Weights of a small mixture-of-experts language model, trained from scratch on English Wikipedia: a sigmoid router.
Below are experts of layer 4 (counted from 0) of a mixture-of-experts language model. Rows are named router (the router's row for the expert), down (a neuron's output weights, with its number) and show model dimensions 0-255. Each number is 128 + 24 x the weight over its row's rms, rounded and kept within 0 to 255. Numbers have three digits each.
After each expert's rows: a language model's description of what the expert responds to. This comes from a sample of Wikipedia text that the model never trained on.

# expert 32
router:093108127098135159157126154110119115118128109117120128144122154170154106086126116139122094129089107158104148092119097117113155137099143152114132092140138136138111141107082108126087137118129092129112118143096111101094105080111098119136152125122126083134119175108129110134152171137144105152202145113088152128115161134149146136111105161099124143134097121116097126101146124146140128145146139154141145129109153130090090155110109104108145159193117140086171138105125082102163101151156117121150119144086106148096147165133142093179161159158113129121078092132145190131086147105130139117146146106077109126149173116129086108116122133134159118132103169124113164111152145124126137139123079125107110146129139150116118131132118168147105153133167131176149130121133145177152130095145162
down1:142123132159156063141147144132123083141114154129111161110144140148092150153088133124164168135098126096066135106128156142119140179114186132149179145098123122107120105127146140131135107123135078112126114110132129114114158147112094110118173122151100163183134107171133110107114106081147104177120120135123126124121136096144122112118158089134098138142144129152154121118137095138141133137129147094109149158132139127098138126109108118140132143146172133107138120091110109100134085138114171123148151093114153142113200100159129140128122118096155123149112131099081165110123100105118151111090182141135132112127105095127129133152133111125210081143118120139092120176108138123159122149170138124065120114098157120117138121173141110132106103136134131083109115129125132143094107127119150
Description: Apostrophes in contractions and elisions like Can't or l'Écran, the article a before nouns, and capitalized pieces like Do, Hall, El.

# expert 17
router:090124092086088157117162108108111136146103124131115137122196099157177084101111126149133098122123096135121106156147151114134143105071162128102121131115121085167138112114072126109151168115124124144138098115112134106141123110131088132157143136106131110142099117129120133129165175163111119141143094125147159137099145151143145131102107124117149168130121135104143100119104121136131140165132160183137124124105136130075118108122090068124107134146112132100141149129125089115167118100148115115135158130127112127104118113149150104142127122159136153105107097141165210134116139136145121107103113100096131112128179083104136095091107121076122118081079110138114145130142157123131189159138124113131080099137169121143131094136106150127077141111132132133118090105099111107152138093140125
down1:122177133080083129112157166093140143173109165121134132155144122117143091168121096125115109125128127154111124148121097117126156132135135135166138090115160132192120129138138150135073154139143153152176149132093082125144136111101082120113132123142126099149168109147110121100099128152135114124137153091078115095095147095134106128106170126099118158124141139114062177109110173131114119120113143132105120112125125149126119124121101093084130128159085093115125122143145159126108141088120106144149145128107097103145129163155128152140147095164147144122126089135173129132125163121132169123098151112140111122096135145161127097089136117104102128122085098158167149140117118134119124148152119130159168095165157126144161118165133161116133113136073090113101102122151123131108182172097127
Description: Lone vowel or short vowel-led pieces inside longer words, such as a, e, ro, i: live-action, comparison, Theraphosidae; also == heading markers.

# expert 3
router:124129118142084124131127167104119127160110142100115094166163157130139145093136140146124097120143120149104110155125117101098155109093143149107138094140171171154131119125095140092126165104144127117113110134095129077130135109105067111139115123137132092118133116154135135146112130125167114118140096149138135144132181120182127111137124139090131132129112142134154095132130158112104149148109137138147163135045178164110088128124123117127145141180117156106142126152100069120147109104170121112112154113123147141116126148124161108167141146145135145101082160093141192151093137146122136145140155114112100141174147076123130092090122112108105155112127153164097126113139161119178153169111096109138064138132130159135120160123096154161107122137095152152133144160155135144128128130164130
down0:156150158148127115095135056129123081146124155173148119122092181101135124128102122115134100124123173126120115093115145089122159155099156134125119114116093138132120138148156112065118102103094140102113138130175120106118149143151152161134108132135112112130148115094098181068136115149173106155136151098151112097143165116149105137133132175140147113124141142141090150117146158116110139137150134153114133118171128133171116095128115108141161137170138128096136117147172138173096142170138164101115139157130100133133121131133168178136120097107153110153112116073073164119123110132130159150106107146077105137115138127141126121161129110130119126154147114097162099105119102134128133085162115166115103151126106135143127154125109137169150103114165176128169077140113151148138157133140132
Description: Opening pieces of longer words, usually Latin prefixes like re, con, so, me, dis, as in redundant, Constitution, converted.

# expert 15
router:104090136105133130110137146158124120125135123094126134155161135177201118115108153137106104104099096136088105123146103133157155140120134083109141109156175146160134164064105156113077163131131123148134074102115121079124125137171120129120153097143112125108140129151159142124152169146147094145112101157123138143111125167159133120152148138111117133133101173079119153161125104135123115137139101130148121140096155134101143170086110106108131144169098172111141117132115100103124109141157124138131100116101107138141160125150183132137138105159131147105080103140142144125121162155121134111129171083111103099136184112136126113121104125113092120143092172148125141137176151128143157155117140107089081112150141158139101148118111152137092149133119104164132140104126137136100098100128187
down3:107119091136135138164122109072152158133092121155159078150120153125157134164151126116121101171144096115165167138121106133127123135142130076122114157141117141160107135116149116122179151128130079114111125118151103143130104136126091120127140145128107129105113119080099121151096093140113149119131102130103153153140121104127093102160131140153137138056131184127114142110137153136128128142154144153102113092129138118142149146128153110159111071142144116128100181119102155113147174067157112165168126135152145108135160129129142132135109158155156190093134171130095125114136168152101133139111116131124142135109133125145155110105141116121107157135121160121067127130149167133163140135133151179131100135100126121104147146103127101145109152129145093119160110055097145094128083162108142
Description: Single-letter or short pieces inside words, mostly s and n, often in foreign names and rare words, as Näslund, hospital, synonym.

# expert 38
router:108152126099103130127126127125105111151131116098117131118146149153183113100091155169149126151135128136096144156171122118144111105103120159113161101138127170158120115104116114107137136115142126120135087142114111069105122138115083134141147133127126144130130131177162124165173202140117126135133134172135120165143142113147148114138118115120120168136094153116165128116123107133120123138137122147134144119105122133122116136103089068114125129179138147116147132101118056085127134131143103089122110120111134130134145100156145152172092156162174123112122074130159186082106119132149139118135138114135153109139173108139107098113121106079123154123075186136085137148192096144151114144125101124150069142138169141100123136112140173137089120135131110158088104115120138144127157120141132
down0:120167141075106149136120125111160122131118106096145074103140137106132169141143117145145143158147124197148132134143136071095078116111118147150114136104133117147146109158141184153095128120164114089141094124130096158115041134113114141154161114139103166145120114139129131114134125128161135158126128173114138140091108097093099142136085134077120146140129135115114124109118120115110145131089138119112114136121134140115073102142147141090163120106085124165122126116121146086169114176148133131133130159153104174116106120142146083125146128103104101142072128092146130105124182149125151120103118119100145100142149118146105107140166119131111136141102120125120079129107165157102129092117145158141161144126140162067116140099118168152132120135132120102139102092147109155136132098113160
Description: Consonant-plus-a or o word pieces, often after another consonant, such as la, lo, ra, ba, Ra, Pla, as in subclass, philosophy, Everglades, Rasmussen.

# expert 18
router:105118135126124161118099158130115135131115122107135106121182121176177138116116137148103106163142110129135103164141151113141146149133116124126100123160143099130128121088096152097147142120148129113138091120118138086109118130135110127117117108112116136156073155147149155143171160135103100122167071159132152149117147136153172116117121150066143155146127137101121120120098125140149101182104148152125143133070150138093089123131094136096090139158121147085181141096146109125133074092149106090131133122114089113106125118132159085196152131180102143094120124125159160125119132128122108102100151133100108103150145104148160130096160123083081100138109139115106156144117121122173138125124089119141086125144163167120137113113105168147097175130139130151119103148121140118138141091154150
down1:109159139127122130109160123115110181124101154163109119164174165147094098131126183159150155130102147130137158091117157087181112122133108112077129158165128106124096193106128085167166157118096119168099095115167105144108130154111082134104150146121097134123097149110106097088145109122155117111127127111128124102146158131099094145103128153132122059135128106115147161137122153140099163140132147104145123126125097068153086161143138147133132144133135140150144139073175126112128137106094129099104126144134167110122166132147104129166092170137112116166140136174134122105093093135159140134153156134126122132146113155153106145133113134126170095125111142096117108133098115090124107110125123117099113112096128154160110118118101104092127127126165129109131134140126109139173122148095122
Description: The letter o inside words, as in Newf-o-undland, Gen-o-a, São, plus hyphens opening infobox or list lines after a line break.

# expert 14
router:116110111079120146165126153105129118139124131074110158130117136163116088075142114130156112104114109160125133155146111094131123136103125128117133110163138167115146115120098137122103130146140114123099085147093167107171144094142092117159137139132112105113116103169130162147146179137165094126139081184127155142108108153135139101092104146081127165148098118133138129128157118134116128156132104143124168114071134109133142128093128118089130134122130108139131134146117082152128124149185150129132130115103136110112110113130114115135131132144144127121136099104138217122102105099139140109143131096109112103111171067142143121150098139087151117155100111120086154151161150136187128129128162126114116104133132165173144107143114202108088128163108123116162117168131153155134117112099155
down1:116115163148103131137141119119122107134158150104121122125147117128154104158127089159120129111145113145154186135123114106128157152178129103125136104100123125110127144103129107107102127168091093139125089152117166136114109162129143122175164123130146115112127146155143209135143141129135130157168127120097150191158101127113109142123142118151143097149112116141131086084116150084131120168158140156123097144076170131165119128119161131112136105097131076116076106130130098124122157111089141136132103120156125142140086102153114127148109080106115148154141154137097136119137087125107141148146107099106166075157127101137151137093148146119121134095151056116092136110120161152149146114123121148133141146105103111153105119177120089136167076127134183094121159114097117118124111141131132
Description: Commas after a word ending a clause or list item, before and, which, but; also en and em dashes.

# expert 46
router:089114118122122165145143146145118116149087119129142130127150134161211147104137149117147131115119124143118155146164121137122111143112182139116118114166137160165102123109111110092094152126133094110103090134086131117141114115128118083136114120111129131099118155183118114154177156125128109134141091165092143116116157152175131128121131115121146148145130160085170132155087098146110129166141110138175132085072154138116126118122106096087158138185140115155120095151125114090130100119161137154141117145096174169112142139099165147200150139155113156064133120106179169131120116122105143108128116125114148125137123143117134113112138104093126142104103121145111167131124153124146144124125113120166098130157168170139098124105119156151099121132102136157124106158105135133141163091156130
down0:098099135084130144143115173126131093133121152094133110171154118104125122140111135117119112150127146114129162133131098147155138134116098124090144108099112106123140122106064126111157145121118167139159130127102174096113093152082095127134136082172190125130131142106117162123110146165125119152155167105137114075119071116134113108126141164097135135106127136129143085147130161095145089113144127172117155155098111129138136118093146120168133086172130149112119150115156151152139136146144118133120161110124126119153086115083163148123092095134138134105141142108106154138110084116106170118131153158166090172119113094118164103117151128108171126145152164128178079097149083126115109145121133138116149137142162135100141151168142145105135089107109149124120165112149105139145144171158149
Description: Plural s and spaces in sports records and tables, such as Championship-s, Runner-s-up, Highest ranking, and heading words like career, season.

# expert 5
router:142131117101113135164131172114132133132145134094114111119156131154181134106111076121075112100114099147093137129138129130157142160097168087120136085139154145135130142118073137111094159136121135115140122115085145104134070160131077096122148141159109120157090143158142118123149160125154122129128128155108104117121122109210143112128110150101095169157101120115146132125131097105164160153130124135148177130060151151117146120150103104108133160160120154136150141117114091125108133129103112147152140114146126134133106110137187136158111112134147145095133140131164183080104136124124116125095118088102129123169162107173135082138091138092118141126116147133121185129141157112130130160134114129100086087162156145115143117121121151130091140141124160136122133117128152167148106124099171
down0:093084131127132115113153108130111123124131109112107137128124175112123128098091110136157163123130188127135105080126119125134126127101146142105108127128124136116145114159178164078149142117190127140125137131138133118147146126115145125125131127172137141144122154137102145139065075161120127072122121162100155121123091141117144103132106160103110149128122095115128131101147115106154142093186103137145156128121172142125082138161144121159122116174169109060136099178121110133184129114161094153083121090149144126116125151123109133110077110116130155166141122114109138130125135133140118167108120152094115133084133131157111183148134182126133151110172141092148152140153118126131155096123144111151104136114166102122093136129125146156138108145107117115102159143076136122130096101189135
Description: Word-final verb endings completing past tenses and participles, such as ed, t, ing, ified, often before by or to: obtained, caught, shifting.

# expert 47
router:141144107125130116155144147129132142170119089127133094111149112212188138110106135163098080113107099102124111114138131139140149116093145124113156116163140141122135141098111131096090163145133103081102103094084130116128086126103096148130150123102135133139139134153083132135208156141139106163156104142128126117106162150177148137126102153107142150106104126135167100134115091115116180129144118165157161143077120150107118146123073102077141158129093121156151128103139103159137091108147102120136101101093151135138119152146157098167133152142140134114107119115152188090137137142164134142114169127092139090119147113127121090147131145119108120107087161167127164136161149149152132145128107133129090136115132160128148137137121126135111118133142106168119142129124109177161127134141148
down0:140124125145113134164098151113107137112156143126150172165138115147126105141130122142114107133122128155089132142121121123142125122156100115064080134143129111120095116191151102074156090106133091111107114129087184141112164143150134166094117065129116117125159110130128123166095085130095092159123148090124130080138117108133154145135143095114138119137100122153160099147139161092141126135132156140106132106109121136148152149132171103136111115145167140160134150151156113143124119140128099104103121118194128116143115098117143121108052124157104112122098128094088166112094128144143112100125149146098118152142123163134093101133067153116130160150149118180132141136138138096110157101076129121133120105119127111111108143106150109156143084128110094074141111088145114136146157135138115
Description: The st piece in words and names, such as Established, Sebastian, stories, plus superlative and ordinal words: first, most, Best, last.

# expert 37
router:138106133107091134129162143134135093157127108126121122146168160177176152106110170124139101130101102128113141152087089133141133132127146078100141087137151106160127124124108099117094147104128090104142096117122142087113105141121114155139142106122131114129132124173121116141133175125100113167148082139138113111098126125163113103123135173079107148116124131096138112106118156119135119157147066156149185116083149146125105131095074114099101119148091128180146140137150085128127124093151136117109109124083153117114120137136168117144131146132112121117112146120160200092119174090143127132117160108119120089173137077136117117097107142125115122116118156154120132133150113095128170137095098129119094129160159149135133113127106159145108146196114113164123133143073131150159129115130151
down0:164119129164126167111103113127084087119154131123119106140116133139117095106146126085156179144130160154129131139140130123134142118121124077116140101164149126110140120070114135190134125138138131119120135118087112145157117111113136123165141086127057089122117138100124133112139103161089154119149097148128162154145127112150096107157127130090123129123177176115115136100134078170130100182146184134123118153097102116131174107138138154134144117063098144149107137155143129101142072113171158152141130130167160149135126164144130103143111110120110125111105129160091107134120139115157092136094088145120085157124125112145137155148129132134095104156111145135097142157099102168112133169097152172110127142108113144113102138145126078127143111153165153113159120123111149098144097117125117
Description: Word-internal d and d-ending pieces such as ri-d-ing, melo-d-ies, Po-d-iums, St-ud-ents, Ad in Adolph.

# expert 55
router:122142130114108089129114168138119107124076093097108100146133119199208125113110140110150104113102126104110132148135103106138177127076135115115141123145113149135132122068101127094129146138112130126132091124086125124158111108146134152155151140144138113124122126142113132147160130150142107140119114139130121152139107138131132159124140141056120126172129131139164100116125103128132114138136125126131148116095169101090123146111150092110147127206151159160115118137128089098128134126151142125129122140075104088106122109112119093157096130154158169087102128110131166146107105139159148149095147095122121125172171096136125143097116128122091126126082100146100186137145137137157156148094122118131070126137135109135145142169124199145144115127083099145128114110106116179137129133109125
down1:128127117086120120154112112148102166169147156104136126121153100129144150058110134138143135139149152147162147156117181170164184139162126188128136125176178142104110079116133159140115098128106120102140125147114113152149167151138204148172107139172120094138153092101156120136112107144113116134128108153137135216171130119147124101107124135139099140153117105121122097132108133153121137159109086145100146137173133131104133108155135146136127117138111089053108144102118102177169149144168116096148108119154143122104168131114144176166130136122142120171163137152152159132138120105122105136152111149145125110104125123129125120110109125126103124116101136130147149094106119134107144127105142080131109150159122135139127134144113125156163134164139110130144134158122141146162103118117118
Description: Seconds digits and spaces within map coordinates after minute marks, such as 03 in 1°08′03″W, plus degree symbols.

# expert 49
router:128127117101099139150117142114145098152110111115092099139122147178160125107083152109108101125148109141119157143141116164143120092107146147125156071130115151139130149124113117122115145091142124131137116133088114100090115105113136084129107126148108085121125109152144123160166181128167136133147141163117127144135155143147141137126112124094092164122104118119165131121139132119117146158125121178119187127070175133103115088146108145126106125175098147142133146120116083134132105100173110142130123131107122129126119101097152116164155142138119111130063154122123202150089151144159123138097134125104127098141170069114116098150141123110139150114088182120135148116144135120153146147136105089106130112119141130139147101128097109142118131186077101195074148117103108140123157113128154
down1:186146105119134088128125105122110102085100139086143171128113115127115158144186119138134113118146120114118161122141117128083087121161124125135131086108151130140137133127127113110141131149113101151088092141122129096126134139126140110129063130160116128150155149127142119108129113141119164100129120137133105168122109111119144133108085111144128133069159084140164109130103164155121122131112101121136120134145144118134148128088145124112158119114161089140109108154128149100160168123127099149148164123138095170160131082118110129123131131134101162145118127155097146184144143152164138093123104148137189136085124126127144133130127130130171131047131135116134130104096136166102086119134097189098158103095175137133134176080106113142180132122129148127126173121089188130124138132113108
Description: Common verbs and nouns plus suffixes like able, ive, ance, ence, as in be, time(s), such, include, chance.

# expert 34
router:092111139104098119154131147135090107144139132107125090126143114146153134084107109118114089136101128133128129133154122127119135147086153152095101107178134147147098089119066135119078165143117117138123086109094125098117118075142065106159134115123099115094124164151120100154158165138121085152140119109102107145120143124138158153138135115062161110145087139118158121151125131134136157144139131153139161091091157155096104145096114069115131147156156150143126106140144101129127081094134128113153083149146119117107140117124123129128115111159140128104098158143155169114118114127114159138104169105122150124180177122135107102095138115094115142125114131135146146113164166167140124176103078093128095115139183157138101140165113128121123130153107133168131106122133123114156131095161155
down0:119123106134135145109135111090119107147152121124155136068167095119109135133089139143156123092093115136168158135115178111171149103098158172126102143135132077129114138116116182147151139129119117117078115133183097115130153115137100148129144130116132111110117101108180136122114120156127140125147095108143138131093103136090111111125138123118111155130119110071156115177118115046081135145112086106145105165167116148100129106150141159073099121097163167152155102115134110112099110121139114118140127150121156162128102104130123136126143150123144135156124106125128124093135154104128120122150094127136166122111103128103063115163146124144137127099156122111120163096130131116089145120100122175105108127113080159136081166112142119127128125155109095091103117128142097106181113105157147
Description: The word or prefix de (de-tails, de-al, de San) and the article an after was or as, plus table pipes.

# expert 10
router:124129104084111121149105134106096136162089115111134113157123124154210108104096159138134096108123089121099138139113127133152148127115130099098118104129143147185110116102115152126099143109135093130136075120117095129141105118128125113148145162159108097110130134159139129151186174152129080155139099154122111149148121160164134115119154108088138141133096142110123116130121119165132079138100118131122139138111142187092140130118115095093136121185153155106130152141142064090147118149155107128128113141127105115087129135112180124152140121132128116086104116092121150084114120142140113119105128070093159126152179104135126094113136107125115130103069151156144160136132157137117142134107104115164091108150149120151129144145148199125105148130086123149123108141117139168139141104155126
down0:118154133137161145105155121145075117124132108160127122125125131145106059119089113127108146124110095118168140128110180103109163116075131113114166129141106141139136130119148144101106102140104115146139129151142174136163151153108156109133103127113107148078122131128128120115120103113166113124137138082117184132110122131132120163158124167141134125097135132101178149153093140118147134143121157157106144118177121077082131113149121141128127099140109155130061156126151110111138120070150095094123135142131086161169170158123134126155129127149186152153125097152125152196134146162134130173124118129105144098133126148093090121145119109126128112146120152151133127110156095144158153149092124089136094148156107108144119141147104092120116150132107124153134128074156092171114107091096112
Description: Single digits and digit groups inside numbers in tables, coordinates and scores, such as 66.0, 41.463, 19.94.

# expert 27
router:116125148118101119125122118096081160173112138080109143124155133130200113089077143141141104117103122112121128166134130140129108155084138134128149098098123135147118131135123138099093172112119111140134091131124130095117107112131089125150126108149115151106124153151135100180147151119131111174127094165113128138137171169156165124145151152106115148135084134069153152123132108141122093118124099183128128120092150159130125116090102115073135105154131154142119137108092071134122105132163126152110116106113104157138168108165174111116113130122152137102101116114184188095090152153118131144138146104068118096158188135120115102112111118095141127118094147148094169133140143121156148108096120125132076123125148114132117128107138164156134129151153136160097112108133149138133130105117135
down1:108105145124158182102115158134153116181165178094143142167081167115158131105131158106157135116105111150134132147106121161159115135159088153118123118135149112149132118126148135131095155098101167160112118089076138128105092102118128089153115148138171151136131094102148178106104080096123116102156155146111083116104147146172119115136128146115145105161116164102147130129136123132119163087140116147116123152078145131108146090106101092106163128141155087144145108113072122109132111095125148110114080181112119138148148162079150150102138131121161144106159129089126155134144160109117123136111121156133110112146096126171119160100130095089118109146125118134125140148154174122123163119123113168148111110124159133113133166128129107098150105104114097133135080107140144158127116145120119
Description: Middle syllable pieces like va, ia, iv, if, ina inside longer words and names, as Conservatism, Conservatoire, Animalia, significant.

# expert 20
router:133118137128132178151131146127111123118106144112124115146127107155135113113121137095112131118128081139110109145153074102142118128078140107100091101162138139147140107112109150095082175109148109117172116103134174072140104113175111109128145128103135144106162156132124139185141146151122065167140120133118122117141154121151125133098140169057132134150118127155143108102140117109173115158147128120163163113122151157115146137069101094126138163165130129145148117141135079137132075114160109072128123157105155136146088151130143102142124096147127147121098155092160164122095152146125111121128175108082136117135159103108143097149130109108097151120080109161106133112161142112182118171132104107165094134139117141121159142130106134119075134113141125129132121133119162123141140101158129
down0:134146133150127136175103121133143185137127170146138123157141130134147125161130139118144137138140181165133143124144112115080177150097119125088140109167131108122142110112121118071064161136069133117143148146133107116158131070163120105136082160141136119124146147121128134159113107153101115128119145096160168148134124098125167109129129122131145149075132159173133120141139151128113175115077121153118136123133139114107120102118107086118122115108136138124133166112128135132142124142159141151145140111081108142058093131077115171148149113109132142100087073101150104126120144111128130105130118113146140128118147145110162098142110137149115101156107175124121136130148119144123111152190151139130166210130100129124138162160132145096134104113115104095091167119129097100144140157118108
Description: The prepositions in, as, at and per after verbs or nouns, as in served as, written in English, offices in Ashdod; also word-initial in-, un-, sub-.

# expert 63
router:125119130100135134107161129112121130130093181134115131157133171175150092089115162114127082143098119148103130155147087142146121120084171135113117086117119129113113120126110105120158127129136109130158114118122164098138103167143075147138126132117134109095111150140161140151190118122117131132149101162119140150108175134169110119124137148101145133096096113091140144120127104139163104172164139189126146130094139165108128142088120055139145131171098134161116110110112124095139079118152143148138138120145128120148111117143155108113130147105152118083099108126143199100084166168111141123103173107121124131149159097133137073113099115109114129115136142111135147124145132119118161170105143129122074153143182134138138093159110135150118135179114112123134117094143113123124151104137160
down0:176120115110150169130130096123129120104137151113121137171137149106134121118140108115143133111179093167114137144166130118112177132083189094140138135124135121093149134151181131129194091131161066136139129129086141157096164126165135115132129180120180133173140105164137133121147120157146132114098127172169122127129128173156112138106107109173117113187123098125130121127150118133117122139091129151138085123091150123105134125162170140123148135123136098114119119123091142155111100116122142117121131158106173134123086186104129098104152122121132140176134143146128151130112125142048132125099129145138138088124153091125154128136144124111101182168171135143143100113130127122114153107159147129117113145139160106116102113106114148125148126121123106145142113125115132144149111065087118
Description: Short word pieces like ul, is, co, mo, Ca, Na at word starts or middles, as ulcerative, chassis, Simulator, Camila.

# expert 9
router:137114136105142149106103128147099076126112127132101091106163128160178145106116116124143111134101128161121128147136125154150133132105113100084091132179140122108131125104122141097126158147148113135155143103097136138108140129158117080138129106122110162108128114123138104146176185160155127166113108167133128124153111135135112154098105156085140149142126134118165162158134122152151132137117123120134141161112144163122120142103143132121135150190138109109126102141137069117133092131143118086116096136147119133120143076155150113179139134105144129091128155085129216123098115147120122163097182110111122114176135112118123126100109111131115140123108126155138135112157159174148172116079100110146100105151133105114116151156146133185130145141072086139118122108098089172158100144120158
down1:122103143129164156128150152115137093142112176133092121155138129165134131139118123158121084129119129129127145088144130120102136141079085130130132132136156174110165128131182125085117152130133185129132112101146122120139108141190127112142093137135108084118133168119131160098126095105147135169149118118153132149111113133118154129102149131132131156161114124093119121084146128093117110147083103098068133109131108126155136116125159130109137138129088080112110123122102118142141116104122170112083124112101109120157141097100088126110146097184161140166112127157159134111140158157120100123121173144132168147085129115114148115172125164138125122070128091132131065110144132134142142128135106138124163149175116147152130139133105133120127068176138072086121109100123128131181099134127135
Description: Opening parentheses after a person's full name in biography leads, before birth dates or "born"; also non-Latin script characters.

# expert 45
router:073122146070143114134136142124122118118088112100128154136120114147206107099112140113137065105095127157096105143138122115118147125128143082101144077154146115136131111125096111105117129116140119105161125103077121078145079100135091148130140105120105115109138150137141117120172170144136082167153120134092129132123130138138117113113111136081153124112109142109139126135150116141130155172146160132144129134062153117115122121110102059099143148162127127166142102138102108102144103122141127144137113139120144085086125154140124104171119131115118149100102136116170206088110108150115128104080155102148158107125126080157117120129112140110089134099067161147122140149148126110135158115101118142106074124137140102127141126148136128149111129109116112192117141147126115133132127109119130
down0:140131132153101141138114121165137142158113155109144104107120125092106174138114136098111114117128135118091150139145151101166122112122158137150111132154133103117103101128108122107136170127162151132117165128139129164092165137169135157146149117166149117097122111110129169125135121130092100122167113154181118118136124155158106078128103140132141111165112188099127094118128133118128114108125143130149150147078091115145118152124149142148130089087178146077098110114104131090133138114157138123142159103103145094104189095156110097111172152114156145091130135121127141113143131185110152092130146160097142179163122107145125140180140126160149113155155105124109149116130162150140108099139121059075109106136114164123122123141135114142156133159145156167112113109147125098105097088096158
Description: Word-start capitals T, H, Sh, Th and the piece th, as in Type, Title, Arthropoda, Everything, Tampa.

# expert 51
router:086144101126143127156154121118110130146106135124109152144143127184176134082124125120093093144122095148110145153162114133153130128075148147098136117180157107116120086117102126134127132126119134137148105095086148110143091128132161152153123094128099123121109116160145121161164161156145091148170126148136128120130143169154146123101136122081104123170148117123161119124110103122144124132113115122146157074053174133090095138104109087098134140148133115107144134148122073113124126120197121126149156116116123127112095105108157135167120123150109124099111142153141161103141129161123118135103174107085114104129202107131101110106102138120079131109084131154096153141131182146150168138126132113126073102142141131134119129099103137136110164128080142110126143140105127134097117107109141
down0:113137101119123135125090149188132110102130149130080149124168089079109115142087145151111102091110135174141187146102152083091156180077099131113106114137125121152164130100133115123103130116156125113143120153098164097127136144124162144106118136106132153125128144132130134125159157176173185118157134111151093165152119130113141122141097087082108134139143144148113155130115091099132108085129143104115101112122149055144120131100132116122161101148117125103132146141103144113115132162149130091135080112146088168137133107123123136118121143151104135146136139151130114172142150121125181125135115132125096141104136163131137127079104131117137142127118108179120111081086117167101153118136161156110103141193122115148133134150090144107165097138119113107143099117131113148138112124142087
Description: Colons ending infobox-style field names like Publisher:, Species:, Legal status:, plus degree signs in coordinates and An, Trans.

# expert 58
router:115121093112125165156153099129121151164154121085122110155117101212158134078093139150087098121111082115115134140112131144151135136057119150113142125154110128124146135127089139118104153126115147089154133092103147141143081120147141127112146139147109088119115105150140147152180182138146091151117090143115138132157144148141124146125107131116136167123131140113164108130130121132122102133167156173114146146091126149108097169081100131084162141146137119143132117135125093136157099137157098114138135106114132135122118137141153148157132129167128124119092141126140207148107157128106141149134138107057115133140182105125132085128097133116136142121082159144134136118169114147145150147124100128118078114155101164144149129138090144126111170160111159172109099146148134132142153111128121
down0:144147102130155124126145110151164162136115127137111138125162132135128090110122084093146107085097162125119155144127149178120128136122116115116143084101099126147140175117157152138098132111134167127131129106092151111182105134151116101160074154171138120146174149111087145180142108161134144096164111142101150110099143106135129100114148120145066146128102094104140144129128114080124099099106136143115131122122131145199092108100122137123131155146145093122134167152128163117132133102136124103151159105112101152101129134158125111124144134118142136102157164161140154090136168136157129102204164142124185154103166130128138127129150104157121128161127133145139116141139123131181114122128153157133134157108143198138107162101151084115112115103126124124117089101106136114117131130094160
Description: The suffix ic and kin in words like Demograph-ic-s, econom-ic-s, Class-ic-s, plus United, Indian and century digits 19, 18.

# expert 8
router:143148122062096145136127162098099121190109115102126125126114135176188113079123156116066090123133114152093098152120137125138133139080109141086133107141146147154118141126120151141088149134137120161159098115107111105134162146134119147126123095144113112123101114184112110112153138146141098121166101129145149129128160116131130140092113132091121125110118108067145106119148127153150102131147145139110134109108122190103118133118106111110151164124117127133157138103133057124136129108195138117132108125106152142095121141163142133137135140154117153090156107150130132078101141155175112124135157111101114151145170094117129108104123094107149161110074150116111159109147130119164122135075093163128092125157169148132146115155097143146104119146108133129116091121116127175105122124122161
down1:104162076126106140135134182105139174115149128123075134158144118135111104138151096116111108132123113117140100075135112114102113110122167085126110153145115129132117134119137120144131136126130111130118121136144153142120102144124139152169173173120087131154123137093131131134154133125146105117122136123127088096148171123130121157163135126088111123108106156172144125123096196130174123110152090104108132147125132128153142126154116064159092194174175091131143182124170111129098163152108153102165093135127158109158123162125094113079151145148148105106116132141116143156198129142111160119137144096094111138157116122100150142128142136132106104147170119138121138112144128132116173147133136170137113114085121137157151133097144142117114149152119143161114146144106154080091103104098133
Description: Periods and other sentence-ending marks such as )., ?, closing quotes, plus == heading markers, usually followed by a line break or a capitalized word.

# expert 42
router:106140076127123130112158146164107086113148152106145099172135133186217122079111131124142088144127101112144130131148125128119163115102145108082153107127140116152106138119104136118125140154113097118139130122112131101113112107112120123138130137119110135127128154138104113144177141135129073124189107174109128163114154164167150150135183144091130151138089156102138136143108102139161116159126127140162161128111160186101136125117100076094148116144136124134159118113130095129140075099165114129133121137140131099119138097147168141167194135109154134063107135128119169130099141153148151150130165108083122152181130102128131129097137134112148137088101147129116140117176116136134150143122101100119112144134144114135146134142130128142088164135116140156156116094115153127124124081136131
down0:163156130081121095186115123104160125122142164091131129138155100114138126111154130118132110148119135125132144131122120162128139121100132126115102134078145082154172150147124077174110075142125132099130119135089133111140178116088133117144140097151158135110171093171121114108154126099104176111143136129150105131169116148126153183121117111125138091171149098186126123077163102176122154096108108140129107147093082145101145122157140136145157111148157114120103132139172133128116145164099117134126133142169122127145130163100122140120125104123185133162178155089108105136139134150131123112079121118152113112110135105112155138116124136101138120130068165143128138131136111123147123087116133145137136110125117148081196136168113135113117138111108106115137175157133084150139128095127138
Description: Spaces, numbers and first letters opening a new line or table cell in lists, sports scores and tables, such as 18, Ne-therlands.

# expert 28
router:123151164089095143165114154137117134176126091090123122130154145174209151100099124143150102119126093127097144177124108116151142146123133113128145073145152117148113124129095146156121137120132119110121094133097140107159127100128097123161132119140141112094110132153126106144186171133143078105136102133139138171149139147133135134142099121123146154136137127092132131140122123144146145150106102126177140097097140175129107141117120102091127151184156124157160130115083078115137125171162118151154130118063149139125146115121196117165107142131127123100130087131180176079119144119152138123147151097107127106113154110117122106083084140104105141108110150168094151120125128117131128116101087121111096145123135152123128103110125143158100150128122127188106134113135143155126128120141168
down2:114109120127099117098126143109138128124137166108099102110135130127103160117131108131113157154124190116117146120114116118117117158133132136155133127124095155134144137121123155105153199130106121158083141157107154150105174173147141119112139132145125111140143110154132142123115091107153125151104159101193087111138136113136129103129084112122116135146089161091124153158081122096121092149151107127159140153060103112080140167106107092144117159144088072097099139120148120169125123163105128093152106134158148185113136125110105109100100166120097109134140100115120149106136136122098147145161113130138130116132140153143080108107130165167139101081099101176125118139118147081165167165119124134079113127135113119124135098142156091138120121153100121114144093119110108149186143136120127
Description: Single capital letters starting names, abbreviations and compounds, such as All-B-ig Ten, RBI, PlayStation, Bo-ris, Bro-oklyn.